From a checkpoint of a small mixture-of-experts model trained on Wikipedia: 384 tanh GELU neurons an expert.
Below are experts of layer 6 (counted from 0) of a mixture-of-experts language model. Rows are named router (the router's row for the expert), up (a neuron's input weights, with its number), down (a neuron's output weights, with its number) and show model dimensions 128-191. Each number is 128 + 32 x the weight over its row's rms, rounded and kept within 0 to 255. Numbers have three digits each.
After each expert's rows: "raises" lists some tokens whose logits its average output raises strongly, later layers aside; "comes before" lists some tokens at least twice as common just after its tokens as in all text. This comes from a sample of Wikipedia text that the model never trained on. Tokens count by the router's weight.

# expert 10
router:144131164085156115135190101126159099129181185093082162066168177145074147166080162141154140127106106181108132122143177094122142151123178150133091141153149108066104172092139113191096136126146115
up1:134027083150129197142083112110176102106105163065173161154172133082116092086121132181170130115149100112105115102144119086116122146107124085150152114122126178092120119126103111124139146111119148
down1:119181165102109144112150148132171131120103131154138204140100102185109143129101117108118108120110093126128087100098122123162143112103157116123128132085134131117124180080118108145179201100128132
up2:100099144123110143055097070124115078174192099121099078173160100120146106142060156146080134135137191119161139103136116065134087113151127080105096095131096114136156076086113124115099078127096127
down2:142139120132189134153097174168142173073117210134112132097123140165050134103135090114099059122115082150070129106104155182107156095101140185174077155097175161107151089108104124187164168106191090
up3:119170128112124170115090109038133144133110092114095125147100092134153133146185162124127069104156122125210090071118123129089162136174129076103118120077041134112137115172098120140092122121160133
down3:118097104129159146127118172139140092101142129185161183126093132104176135135141178072101162161121130147175117148117082108096086113137079131123075144154121163087119144144137149142153115169186106
up4:115126137114149116197104092114123164153064113136151117191136132123135126124148132118068089126191177154176190104120078128111086120189140078109082141111162087103165157127177173118124121103158121
down4:201158121151112139128132146158143190137147133133141113133116126098123190099149112112147102153113123112101106110123065125110113112132074049117198158114106109119067112118102083147154120092154155
up5:135124188129207156120086071123074167159082087134125141067171148116158196073124129145069135143154143120144129146129152089123122127210129174136104112152134101060086136101134114097117080088094054
down5:080141106120156095185105135092149129125062083160072165128148083113156104123083148102199102124106136044101091073160122143135116154068182094122142126083143140134146031157125165201171124147148141
raises: "-", "|", "\n", "Se", ",", " joined"
comes before: "-", "|", "  ", " -", " Win", " Total"

# expert 29
router:151124067174164135077200147133115086174105138081054155090139113192141158120124163120106150144149090135106092121132163143150083109106147069117162096156167169161117149121113056126132162164105118
up1:131139171124111129137106170129128109161168178120149179145142156070086141075054159097164118119175075098185114147126134097162119079125170072164143144168148080129058146150152088082123127119113100
down1:097120099102103162074092130131137180107114148092171136109118125120171098146135170073096138078155117171187069175147176117113185118128156152114129103098074122156137145131141143178148092102095109
up2:112071160123150130108147128093085136090118140153132142192035079112105144146099081134137156120101132180097120162105148125091141148153132143109127072167150107150049074121130101152103088092117142
down2:156139139128122182146156107144112144125146091116166156130118161136169184170127150141134123121161167081157153170132150097174126174161125063207155172166175171120186098132090096101144082073083141
up3:096102119129097116114107140129120146165151177124124090127129106154144142160136108095161037136117131097139162085099123133096152150133119149136171177173121179167165115123135047123087170104136118
down3:140148105102118093122104128164125105115117030118133097106129145052109156208164095051083119106150085090088179166094123151091096164096169133105104105141122152103108070118104127085128102104077154
up4:141099120069094182114146105102089137092092137122167110137070134118131075087112117137123084159128134096132111131144123099045138102128154100148075146089110119139171128107104118135127145149072109
down4:168115060144104127168123176113097127106129148080126103128133125155131175121139174116126121126101177165102114090145135146166212125126117148133188157103137120095080078153126076157117135112123120
up5:119136120097109198061147110082105128123128114056073128140095119102141159103136108139155085127136109079108121147149056141084139143130103160134156162067104131134142108184142109182127142113130187
down5:105084190136151156114152147135095095126132166064114138102099135171103130107142169074114139129152043121096186097172101103124170103131173134093097121137111179174107139092090119133097184096111076
raises: ",", ".", " and", "\n\n", " |", "\n"
comes before: "\n", " |", ",", ".", "\n\n", ";"

# expert 14
router:149153064091122110120098158119162090143138154154061091159206155129113081149118045132117113081100127147133111121080109106129112133169193177111160177146164088138097114124157089096180144178174133
up15:147107139171119123105138107129065070131196111111101136122115125136139148128156068152157095087191104141080105150118117153118114175165098089120139050173160105111146105138121135105135073137091133
down15:104168122122130172148097101090196143125128121145111160133160147117145055153093155126143139131094153112161133119165190146124143124161149120085114175127098126180192153168137158104109155124110140
up16:120135132147112124123155137178074107157146132094163116084132153077099084117141145171116078199112092108112107178097112116119154126139097128144093168130153104128095141090051096106125104132095110
down16:125083169120159162157193047130128119079132179127117085101129104227176098151106084092130098150169034143151154187116121123131146152144124068163176128063122118149101164104144144144129116120085165
up17:084097157139097120148157065090124156130116144115124093145137132123169083137133125107122088117145146173089183181089113078144119104112157151158174123150089127076059128120137135123141168132146201
down17:149105050107156068108177072124123174175148122136147103133134197137135105096159129106147132122120125174088119126145166096120064121086163139090077022119163074141153209133188173084122153106135061
up18:106158104092090189139129188110153141109135139135073093104111118119111104074120083107094124132128143133154115162169134135100093130124091103119065117120113129157121122125103146138136079141112124
down18:187101072108094128116118163133151118029093124176176177163119130110162171150123121140134134169110108073141173195093125115098159061167133149123096052092138139150142155141137141127098164057137156
up19:146137099152148148139148122120098156077138097090139148142128128148150140159098120139126132128160169120185152135087205087107093171063173181156101093133115144095073111085110104155117170155136118
down19:121129144105087161112171118142107085077154113151170185135166122140094140099142169216156116098160110103155126188154112083148121135143107095094155110157087152167148172095078128107154108189159137
raises: " |", ".", " she", " (", " mi", " where"
comes before: " |", ":", " (", " hold", " medal", "%"

# expert 44
router:060104082179107134159132133115103133133077132174188159165096152147138155087162103127142146111139143109110174109151094160159118151102177086155099108142124079132149089146182061175131118113066150
up15:150134171135087141132140112146149183143082079066136102129084117087088110119075088148133061143184097119073132127158072111157122095176085091131110164082151090132158139109112092101146058101103124
down15:123154120201180109100148110112126133132118151103072092160168130101115172190166081123192129074135121185156126115193180164103149102069170108103071156133121170135140157114131141112139100129161145
up16:135132100074043147106150132162095169152127164073135157122115102141149144103101119175105174135113132136106081165210126198112162156102101120105138129133109146149118123094121075159124131121115106
down16:108122054165138178138136120104169134109122158078104197158129089138158163120046105120168132162149151139106158093105126103135194171147165169184104144127113091171160107090126108100171128128120204
up17:174134061149148186135079172132157122115118150111126123152088099120105148158071139122077166146200138112109125056086138108151114112079131145106168152088192111126117178155172113111131156154098145
down17:158153138145056131141108109141136103212111158066123162157057143169087099169107111173079135077136115112154137151145106107119185095135159153153107083151089133104133093090187120146118094121081093
up18:136098142107090123097127103113101135147151069079112122152092109098071022110101179156097074090145089114218132101145109108116164097160122106155151093166118130137049129081092134137148122128164095
down18:114163105141119083115134140124145102115096131149118119161076122138137202167135094097149096133168094154087092099077127129206161153080104094125097097088236126179158134125144145081154139134160116
up19:127153146165161162154124186112128100125181144129080219086154166158099111077115105141091126125134155068180091138162127157109122150155138168124155117088119110140059109103121129115127134118118160
down19:105127088165135159079146114159108169158140149148174149124169159171098140080132109100097137120104102118141102127100082078149133141096084099134122172151125177106158151016155119152089120179123119
raises: " and", " in", ",", " for", " (", " at"
comes before: ".", " in", ",", " for", " of", " with"

# expert 18
router:077129144131113121149188087120107103076158109057092118138142165100126090093145096133162131092164102116128101182133129138104115099122129204115172110143067105116106153191145114138126137119144165
up2:126105077147085156141176102083121089185110139132142113171143095124177137115114140170133159137062141107181131158073167127127122127179135135142153100122101101046089173138088093140135111074177088
down2:157136109132083111093121148052161095156110161138117124143071107126034174088150112130112154088162085139125114136083161156103079152074103115143086204140136131147131154085153138108161164052162126
up3:144140085155090133137165109124091134154147107094077078145195137107106113080146116164147144115149193173125165101119086111164103120129114208091143076138094102177172104118145165157139124160165113
down3:115157178027129118172123122161118078115086132042090109184111080078129088043123099117107172151142139097114090130078084061115114103094193109186121116117130071147127138149067141092113093133149136
up4:108132174145098154118105104124108141116129104188142136087102121116084135138106137196119106124118131123166103103163083104137185114128121116135147119127082121105137170138121164131076127039063176
down4:075086097144166135118161117174102179098123128087140132158151099129152106133141153119162127135108103137157061102122084088141169123150136122103117059146161116131121112112131176075120124118146097
up5:090109127135168152115138094125130081165150144115156112092126088122167123103181108095151150121142139151143109126131132124060114075150100130135103114191067172178109117082145139084132123114077198
down5:175133096106135160147107153121106121134151169138127074089186105115108141093159093147131190151146140085115125133074132107188136101118092094078139104205107121128164154112164196152107139126158157
up6:097121093151128173069083154148148145173104165155142056182118098131194091105154111135111101149133101115124130143091108145177171111122154152149104149117156163128073122087184143140203135179153078
down6:128128140122133109122150089162133090219156124132112123125110108162113101124071144160148115152147147093118141126112139086147128101116131146127125109158143110108165117112123138122147169122135119
raises: " and", ",", "-", " of", " in", " at"
comes before: "s", "ing", "ed", " to", " of", " in"

# expert 12
router:148093093165125109130085085097122127165098076140174144082114152132111089130135093101022168094145140105118140147099149149074102153126171129129090127115165153167064059145167127141183107127123098
up1:103131164096111105090103078070110124128132077168102103181154113083171098148128172141165056116197147116116110124070113124060108113113110168186113110143142159098086148157154138105141156122111170
down1:101140146123124097097147122108174120060181110112090135107203134112145156174135138161097125117134157128115092105117129147130094102145166142129167064176099096088120116134078152129098097126138080
up2:115079121088161114163087130054148113157093111037147130119077137116110173142090213147080067088099154181167107112127123139033100125104139143124215086148130119141131116091079135120122133127063162
down2:099128126128100129100142114118141152089092138107138039197188091096136086117096114112134084115105173159135145108132145140106120120189112101141136139158083187134162122145129135130099174165140132
up3:075112138121113154111099107126092060093150124124150176111111104086094113106180098129082142089058163111134136136083141094102103156054105055118098162127181104138096109079207174128169158066112132
down3:116107118146139127119156127158118109169174215041179108094176128122110192175143105121151122151106115113106112151169135187147109146103176112084156177151129102160140140144098141170120075109145125
up4:113075088220111151120113097091106105105146114196144118128113117141111109123150120090038113154096176097111073126127123106086118145132099123103147158132137178109058110104139118132091142112142130
down4:122156126117128105134130132165108107148178145102139100167096055168045104131117139153172093139140170114118137118108105095193140178081122135097116148076156068081164089137062185130078190143141140
up5:191110111058086170105151135129111112108132134060140084167101111091184082143167106158132102022220105116142132150150107116132139177114178079113168136157129147128147150145172112169148155163144187
down5:201137102150131144079159093115198135144167129118154068072111113122084125116110078155090087160169088121135136166115100130132132068132121175184142105128132130167120095132116121086105177133104169
raises: ",", " and", " in", " (", " of", ";"
comes before: " of", ",", ".", " in", " were", " and"

# expert 25
router:102155069110133094113129157125087073087077075137157104104080175129140120167087115099076116130161111098154108172139155125184105139089133146092120120125162104114116185185128133183119129110149132
up2:199094117123083112113141137126115043123121038060079141144157124103134139121177128132200151114105156143139117118131094124124090076114198127125145117098128097113140084113068141177102100137117115
down2:154143175130134107123157176153147122174158125153137138120106158137140100110149163112112135166074092136061078138227112175123155146184174117128136136175108119141118072115112134162155133118123081
up3:142097137143089146165123200132204127126124134108139110132152116128076101135132137098093150145173066134169131182076135125159080100109165120177095165156065103147099131134167180066104100129123167
down3:104115183075125113161138102131123122101183108141106074141146121105120128106116134089140093117077120098082178169149089113134130129120077154162093159127162155098095154169130134138166062110168136
up4:141081137107121171121108124143135158117104153142151116186159163160098105103116105160137141157109171155114120159148128116100091090127124111100194135157083138121132179143152105085118129141168160
down4:116102119165135112123120089110127149084137114138154137146136134106151150130104120154168100073104182134060145112078112148197125100098149134114118115197111163103136140106123144158114108134121212
up5:108093069123181123126165155185126114060132110126105183129135152159173148143101060091088086097159148070122093138073074129152150182104135139070143175187146135161136177133147202109179101108195093
down5:139154092129120122110166120131130051203086108183071104138121174152117156104134108154093025114160110147159073148097108091090135246137110110114126123091173136115153207139120119090094130090125146
up6:135082095213118081106137083110102110128108151150098106172163123096091135120135063164128100142121198159135182121122091137136123158116143115131174124138082077099140161086136087120091084096125160
down6:092113116126105082165154153163158119136126168087119146144119165108136150179142150102138144112106104113147159151051112149136078148145071163073167090168136141169108140129144146152110138133083099
raises: " and", ",", " in", " of", " on", "."
comes before: "s", ",", " of", ".", " and", " in"

# expert 33
router:108124176146140114133182162138114136124109114156100119105174159136116154136139099161045113161151102091146115128110063105151092142089172140113133167160094158061157095129082068111173078104123088
up16:130121115165152148137164112096124111135155165163044117125140119100152158123104128128130095131178107160102169137162102100140142140088107105131095175123138134140114121080128134123151083123116119
down16:142140113119145087123174100155089161095198131089129171124133157153109198124100143116139134103075170115197117112172089203160061152155181129097121097084111146129147131145156149116159153123154155
up17:095063063130095118093108119182124172130128092100211060167134085125104136109122107125159105130087149133182192157163112116101126117137135119100101193152124143091150176157108145108172159143130127
down17:143148118146137173141096080151175160140135156132134114129096113158144124120103108131157103156107150111120125105109106184099156168067076118132096120124112167133173185238200124125151123128133175
up18:117116108115099120032112092124078190123134117085072193139143054090151140128161145099112183135102137079171077201156177136107084133162152120163120135097089142094057113106104138123129147145137077
down18:100131150113119145130041136148158171093127154118128149145142146162164168159147184121158158143122086155166153161104171096105159164079139126142147098101113126098070081069122103135149073092165131
up19:042096104127103159165143162120151087150100107110088093139110066144116140085134121122093115131187098155117103069085062127043158132137121077139143114143121129104089094184114120183186190130113136
down19:052130111144187149104111140127110123112091150133103142105147153152087066083115115128117148109163110082184105103178102136105077118095149130142144161142167118094123135152105055109136126144150089
up20:135126143050144162190114144153136190108155118173087138095123051148104100095091191187136136152147185161080111086101097138091150143102133132122158140133115132083141149090150166112112122134149129
down20:013139075147139093122064115109140128068084147104165151155082093143141121135098112145137134124031151058110075077128134143099123095121108143126075116164173118118131111144106159104158134144166152
raises: "-", " d", " b"
comes before: ")", "–", "″", "}", "/", " –"

# expert 23
router:160099136158177101104214154152159075149178176136117192130104141154139117145183130118173163112092102189119119135159163112145109164095107134159123122108128156111156127168096153123079202071127133
up1:160131127135206133144117184066136112170109220129086104081118128147152135120074197152122109099117170120083105151156072130127159091148178164096169066064134111098086109113139128085121085106165166
down1:138148086086149102134084053159116151061160102134161125139100134107145160142130145113150158127069115136160097146130171166094077153104071121159094123125156115098179140155145085127187109137105146
up2:127097122168152169127115135108134114137115166085142127143065141086161165169124135114117128104128135050121144103158142176161125134142139147100098089098125149100156089187163142158165130159158138
down2:166099060122131160138145138148145119201102108087164150113050129135083167095119145085101143157157169148106125090153145076064104197132105139118130126146114142144129142136154128189099155135138139
up3:106126101166090167179179131115116153077106161119095156127044124090116116116126124210123117114149135067130179096115156098184173142139135056170100127123150141104088119083130127153169142058086110
down3:123120173126156185151125136093176140102133166149085113148176156045156113147154107113171178144155086105147168139180162135031145178128161111058159102087132103140144190177105148090167148178148144
up4:068166190130085161104104121123120122190096161113114116151168145136132106083110096101139116123130113154130072170156159163138139069175131096158124150134095127109178114142142085115144132126091131
down4:152100089082123153135107098113097133133146111107164130112182155100113116134182123156112195155101107167138140115086069178108105180098131068145173124139173111153142158168171148152107098137185108
up5:168131123137085176152099163151119061121084124196109078121058112113110154182138103102041085121100132084121188117165087064140093069145134097168116163166137096148134163094119076131130141135169122
down5:135078089160151068097141105104190116137076137118166111122154095068122112147181124170108118135136149158150112124113119162119104127145118071146111068154133113116123106136086170105160107127093074
raises: "\n\n", " In", " However", " The", " This", " After"
comes before: "\n\n", "=", " The", " In", " He", " It"

# expert 24
router:077139093099127101161111122093121109086085134094117131202121159088211190116157104158113136140179163148105141115061126120119088166128124133131169098108150101164151069143056193081134139163099118
up1:138070098119113154165158123131053067141104081130086097119158078116072156155074178129126149137143132111114090153075156142158151155109093114137075128111089139112129126106126131082160126160120073
down1:058165150132145107133125106194124159138152154114148085122117114071165135114164089123144107131118173106103102084121111098114114164101117126180155115141143071132086176098133126124090135102103125
up2:140117120116143096122056136137160141100168134177069143160126097134133114131175081136128120132166091140185134140166158119166099149144107086138148176113136150126102122121190107185150139085073137
down2:124123149152136093105217132157149123093110107110128115031115121138060130144143118122178111172118181128090156077074083112036127080120148197169149101146186133114135186188099161100128128134135101
up3:103101111075150143126143082083088109136094129106157086156126122123112141150058167120135155127122163108150124113150099161101123140102084150086087161130112128105132098087108109142102138124050080
down3:159253114097055195103086149092136124096157113104089122139119099129134148137146104141108138150107107184073109150111079092167113158101146100104088129113154070122098106118156134143123068096090102
up4:114169112159143175164148120119102129107141087101106058102162118155137192156143101110133140171162163102099111150142121091102171230127146074164167137123145129123107094120110116107098091128116120
down4:136151130142084134113103070077148155128083169095132073156107158162103147067072118138157080097089093137144111129131138183135157111111138172181100126081172121129115108093103165131151165120126142
up5:154149106133166140158176164152169144099136107112123151108130109106100135160128115182183102127111138069134182109096118082162146158157135167145086103176169115106126167077135168096140113114101101
down5:090106149121123130100136063130165070173143155125097219086121116169169159114126161110109150142137113168158079154162155113114107195170114188112166161064157127081149154151100086155207135161100122
raises: " in", " the", ";"
comes before: " to", " by", " the", " in", " with", " on"

# expert 19
router:126095064152117160183137147152144048104158114079179104180097092097103140092083066143157070095153079156164092125178147131122117087130175109154117115095112130160183124143136099091077111088122157
up15:106134123089169163095153136164119094147113122140173134143112175160098116162160149124151058158152143064117128104132052125140128143118142116026114111183082135154125130129093134155152091140154155
down15:164188187122047185140094116122151073136082116132217178140150125148118140098175145122151092096155144086132100094151093135129110116142091157135182159113150172123129152088107144087185109124124129
up16:145051108093124117126174094105100163100104037116118185154174131152127103162153150092180193129129150170136125158058151138103095137112132099203130080110179104114143165149113092147121162119125205
down16:130131054063134144126158158098119170129138145121101121077157138120122115038121106166190157099096112174112134064091146122144075140152166111121114101083109140156125108132114191139154112171141140
up17:111086145173063115131077144169119112106092122092146095129131102166102172171144082152210104106130142086089168148151134168175111130191154091179085162117101118125120166141218069146181127103110056
down17:100156123082156115085088142160158148084141082119123117125163210142138172140132136145089156131061159135122154174093106135142131126119107089102105177087139198148109134071096094086132122181139105
up18:094169168170109117085149134158138174187126111133103119168087123084141144151124074113126136138140108085152124064120085091138091112152100071182155081184078171139163147074183120150142134114119143
down18:114096088162094189146135127154111156072178165151088148129086152125166120136169120204122165131146187158151131159128114101157147135154132140113136113127118100131130052134084114106162099130125090
up19:130130153166095163117107153118128101174132087147046127125139135145128088123150156099140140103127124070183122123179128064114031125112094084141113125097122163126167151087096141123128109129115127
down19:137158117117089141178094142149179141091095052130167115151110130179135086152162154161155144139145103167143115043117165121119137105191148084060141161117095150143148143135119107111048118153132133
raises: " to", "ed", "s", "ing", " and", "-"
comes before: " to", "s", " of", "ed", "ing", "ation"

# expert 22
router:077083059114120168119118158108156190110131142089140127131148121161129143140131195123160058110143136158115177100141070158132153116127090111105128137162085097153110159087162126108144131078112127
up1:095125153042148134121109093123107125123139144104185133152155119147109159097175148167100124110176175144091161101147089150121089147135110173139098154091135122102078102141085151143154096134108123
down1:116119181183118144105162060129133118136150134137084133119118104089105140188084107167125136126224148114151131073197140129094124129112140183139188117138155039123097179098175131109160065050130095
up2:121112168077171147127182125107085108118114116168167117131195096186205116084122102112111108138050109120175154111118080135158078084131130058083139123146138106108127143111121125160104128135123066
down2:099147115188100098104190049155030140122126099152189131076101094132125107056108098152129154086159081132134126145128108144164165143068126138115124115110121184086130085158121114113139143211135150
up3:127081163107126183095154113119129127094119128128140137063128106144094181149126100110146115125150126145145115122094123118126176152115163168120074124150147094175179191079175128113119146111117159
down3:145114127157188106122068159138073104112094119118125110155137117109119120081162103095077131126104141136110127115122099122129089171093081114181183161186154133081147121095165095122112179125183102
up4:125095141150146112114151097145140157122087116114097097149142163151131180129090134149144107068148155151105127123035177183182141142070152152154161107153093086154120115102157120079161120123104138
down4:145130109103102134145115208141130130092146104148075105171090173117157111167128160120152164133078158167150134104102094102145164232139165155121070076101111121149108126100084041133114082149143167
up5:160133142179050154107097138116057174108108129131076100084101139145089078099113169123144125109171173162096108103083022095146114176197121120145107137164133081063115146121108090144131091129144075
down5:043132101126107050112068176140085133162131141127169145089157115162152154125123122138134134136113133126148193165090135194133113178129163102127090061150113131115118101079115161117130089126143113
raises: "-", " of", " and", " ", " R", "\n"
comes before: " |", ",", " (", "e", "y", ";"

# expert 47
router:177098174149136201093129143118082113077116141113162163124127182184144079148151113139132153146110122097119121093091136107112110168149149069166080117137153159110152134134130110082136163102161090
up1:089083106131142091127149178152079076141141129133123046139164185108051133090128132112137065131121153107129124165160156127139122121079120168116119070148112145090085077142141124139146117119112128
down1:153159103142113084155087081126116143108138091121130149118152100154167152130149122069144148133108162163126137098080095150138141155085092064137117193095148077095158154173115165121100107184116111
up2:118126146143104125093107142109210056104108153154098062108082106133118166101131096156165114146143117131113176160151165141095180145099157152146104128117171193136128155092145162147182161103187151
down2:132202109152114091139122107096151095131151056117151059117113100156127111107088089134123128079179107121191124093137185103107101122122152115109183100139099089058093079108161115166119125105203165
up3:106146128174114119132122167119149115126177078128092145110146129128155143087105071157148109096134128137133162142110157116098120147133148097175167118155144090104125167023147103161180106097120105
down3:150119114109184126121175154147090114160117128056141136096119106197123138072167174100093105135110142134106159126125146100126150152109142091109161146095111063073064128185093121072208148163137081
up4:055139166112083084132167131118113130116143117124115194082125072083159161124127162142169091088165104144138175116148147165128150113162159124139078152115121169131139179130119079167165156086105161
down4:117188179167147118158113110153122120093157085099023094125149107123099144104135140118112068104162156187147060158129129105146161142169127152138082156168110166135138165104079190122184165146184121
up5:140120069124062162127132087102052126096059093130113101155145158090134131091157141176097098109090106157064149102156085137149133120178168165154094126141116181192071142165101152110105081134112149
down5:111099129130109173126143171097107160122161168090163128124132163178113128186179064111171166075079068161137160167155132169152137129140159138127078089118158169206140123024086096149135090137078140
raises: "3", "4", "0", "15", "1", "43"
comes before: "0", "1", "2", "3", "4", "6"

# expert 0
router:165138122115131184112146133133115136145133178152109059166161150116121135147123099175140137121069134110093191133164075183197105111147155161110109126158191145131059122115143100088153121115164123
up1:063101186115087107194166053113139121125140185172104115154185113155118083145132084173141114109124130148113140121115086111131156163131114094135143161161150184126115078175122146185157096128174103
down1:112178135112119157106141109120143115154126168113161071141161155075129164195132195118131158141138175145153143124138140127174120114078119177153095107117145181132106128061086177140123124143114108
up2:132138103165181158129177112111129144132110122140234100104119109115138133131100144154104107130193117152104161077081077136099077090126150135147116135102132122128123116204166109141131195124116184
down2:131179129134139154153111171127123176115125159126056095074158129113173099133188141095180193112112145129145150087097173080088091152086159125163122130120136148062169188077222108105116139120105133
up3:152113185061161132073141120077137078071116073119143108132141140125110115117126185199169123136151154097161161135093144174102159194099116145141130069142194111138154135096104142168124152102112133
down3:131116079123164135084117105135101151068083136131114144048134156094099130128089131191105077052144119114145120086148164119138112113114083087125071165139138203118154107170097108165190130092174092
up4:180142082164079103151173111155149130151101131146152120146106173197072042089110108131202162203132119147147144077127131094071136127153176136099133138184174132091154153168146126113134172130106136
down4:152118100201111133090171133145163153167124167058067149149169092152107110151151081107063095114112055157150151132176132207140108147098128197156089118122104106135130109121119110150170095218102117
up5:133101114093171078189178130100158081139160163070095179104159150134130112128095075064117083129126114136158186151152119075117174097095158120162123097126196144111162208091141117129061079158089081
down5:129111126131055162126190156180151120096149143126170159160136126091138164139139102149106081099109186098142122130118153180109073118147082130092146124193193092052096111126128147084123137150130145
raises: " of", " and", " in", " who", " as", " that"
comes before: ":", "\n", " (", " name", " information", " career"

# expert 13
router:095118174121115102122153154137144139169059102105113100103169119193126142109134046142127097056127070126124094161165100122165180105137123119100117160111127116165134146101157133158151070155079121
up2:129166191132109194139083142161106066142160157143078114133120118120159094077153104146124121111156119102086136143114190080192114171153177111172052139083129125092111134095137088143114094149171148
down2:112156146147094116142161137186120166122129161081105095130116110085118138101142131154173147176103117159154099152145143090133067103083152138134162109142138100140099084136111090127136071143194121
up3:098078161103197146106144108110128116131114122114064141092158165085128077111106141173118134094134122119144143196124146110116155099111123147103058180182129123085159124085110155121131123142154068
down3:195124142123055116147098131113123132120103140096176124181180129169106127099188149181108181105092130170134089080153130146118122090161155124160128070081111123152094128180112174103147166129089188
up4:152080116104134086132094161093107127139154115099088127176135136104114116144158165144130141144157133113174122106172102069102145088150083202118110085124102103082089068119139167115122122136106071
down4:099093140091149159150158109078125192200106135185144071076112074143162200114141076167102063125135108161118178145124080157135089095154110130076151094143183150121186156119115132141113098205192137
up5:086108142151094138155090143142162166090098128092167165033171067118158132140159096138132086218093135171160192110145117135117126104068085107158147060123120100164149164108149127206109139120110132
down5:107135146167103129093147163163091119114127180142134085126142145076116148153131136086126123159128161097139148113070053138109081136104157121141137155146119158204119118174184130120153148102141158
up6:157140065152091141141133153111158146160130123160057143102133066166129111166124131130163136062136145077124067122109171057133121145111068162151133155118169171141131096146142112159124163162204138
down6:107165146192185124144105101069050150061109094117159140155106157144158122143107157053071106099118158152105099056131139127129106152099161133096093124114126145140095132123182137137140136120113137
raises: "'", ".", "N", "M", "O", "P"
comes before: " |", ".", ")", "–", "L", "N"

# expert 21
router:126090194062179119147106116153130102070144141149178120061114100118155121153175175169144168074120185072097088122165134102111167149175077103168166139141166163084158189101162070108119064087135125
up1:079128145154070179134200151127102132054088101122121134074097052117144133136098163102102084124160102111077076217195129108072132100168068068124090116115139103134080108106140086126137120145125161
down1:195120145154143159067111118099135134193103136116159169119104181114193103078139158156176105120105116152140132109115100127176139144141112125109153129135146142113121128156113145063130133126147153
up2:128132091063074158147087073097163092123175099086147159136128095169150149139108086113084076125092137098122138159181156094096121185165139084155134120097097122067118116084065091171151148142108093
down2:128154135066151122080152169148167077133107088134126129117125154116130127170145084101138121062142112136094134118062138140143144106139134148160092146072130097119116098111157119141162159160123166
up3:162172165100087138114134102129112109185099091115148125072135057187150130097117124178173124172082137128120140201144099070149073106145137128098138147125088138123091119122117118150095150143095117
down3:151160146122098098143146105102195073142171133224150162138141155132084140168100165106111113080092092151071176048112211190141134110189153125099154104101120116108115132167093073151154097104132154
up4:156195142113147075127127156154097163149153191086097151125125109088196126103061093160094115099098120156187083153117123139093090189094100137101132183127149115128105143076153155076124128059098113
down4:087106161173114152109086162114134128118130128053063090109154127152112112150092106133110147081109125102089159077085175099125137130138176119203108179143135101147150117129180115168139136124133146
up5:165144100151119158141129143122095120107122159136112123107138079063145131095146127176123105065125162105142086174065106161062121155150195104125121125160113164113155141178149133160118125162141154
down5:088090162151122122178128122156157148165119118149126147149115153168130119105111133125163138121101125173109131098192095086133086111123116141163153127146108144153070110083093072054089170131121125
raises: "=", " the", "A", "The"
comes before: "=", " the", "The", "In", "On", "A"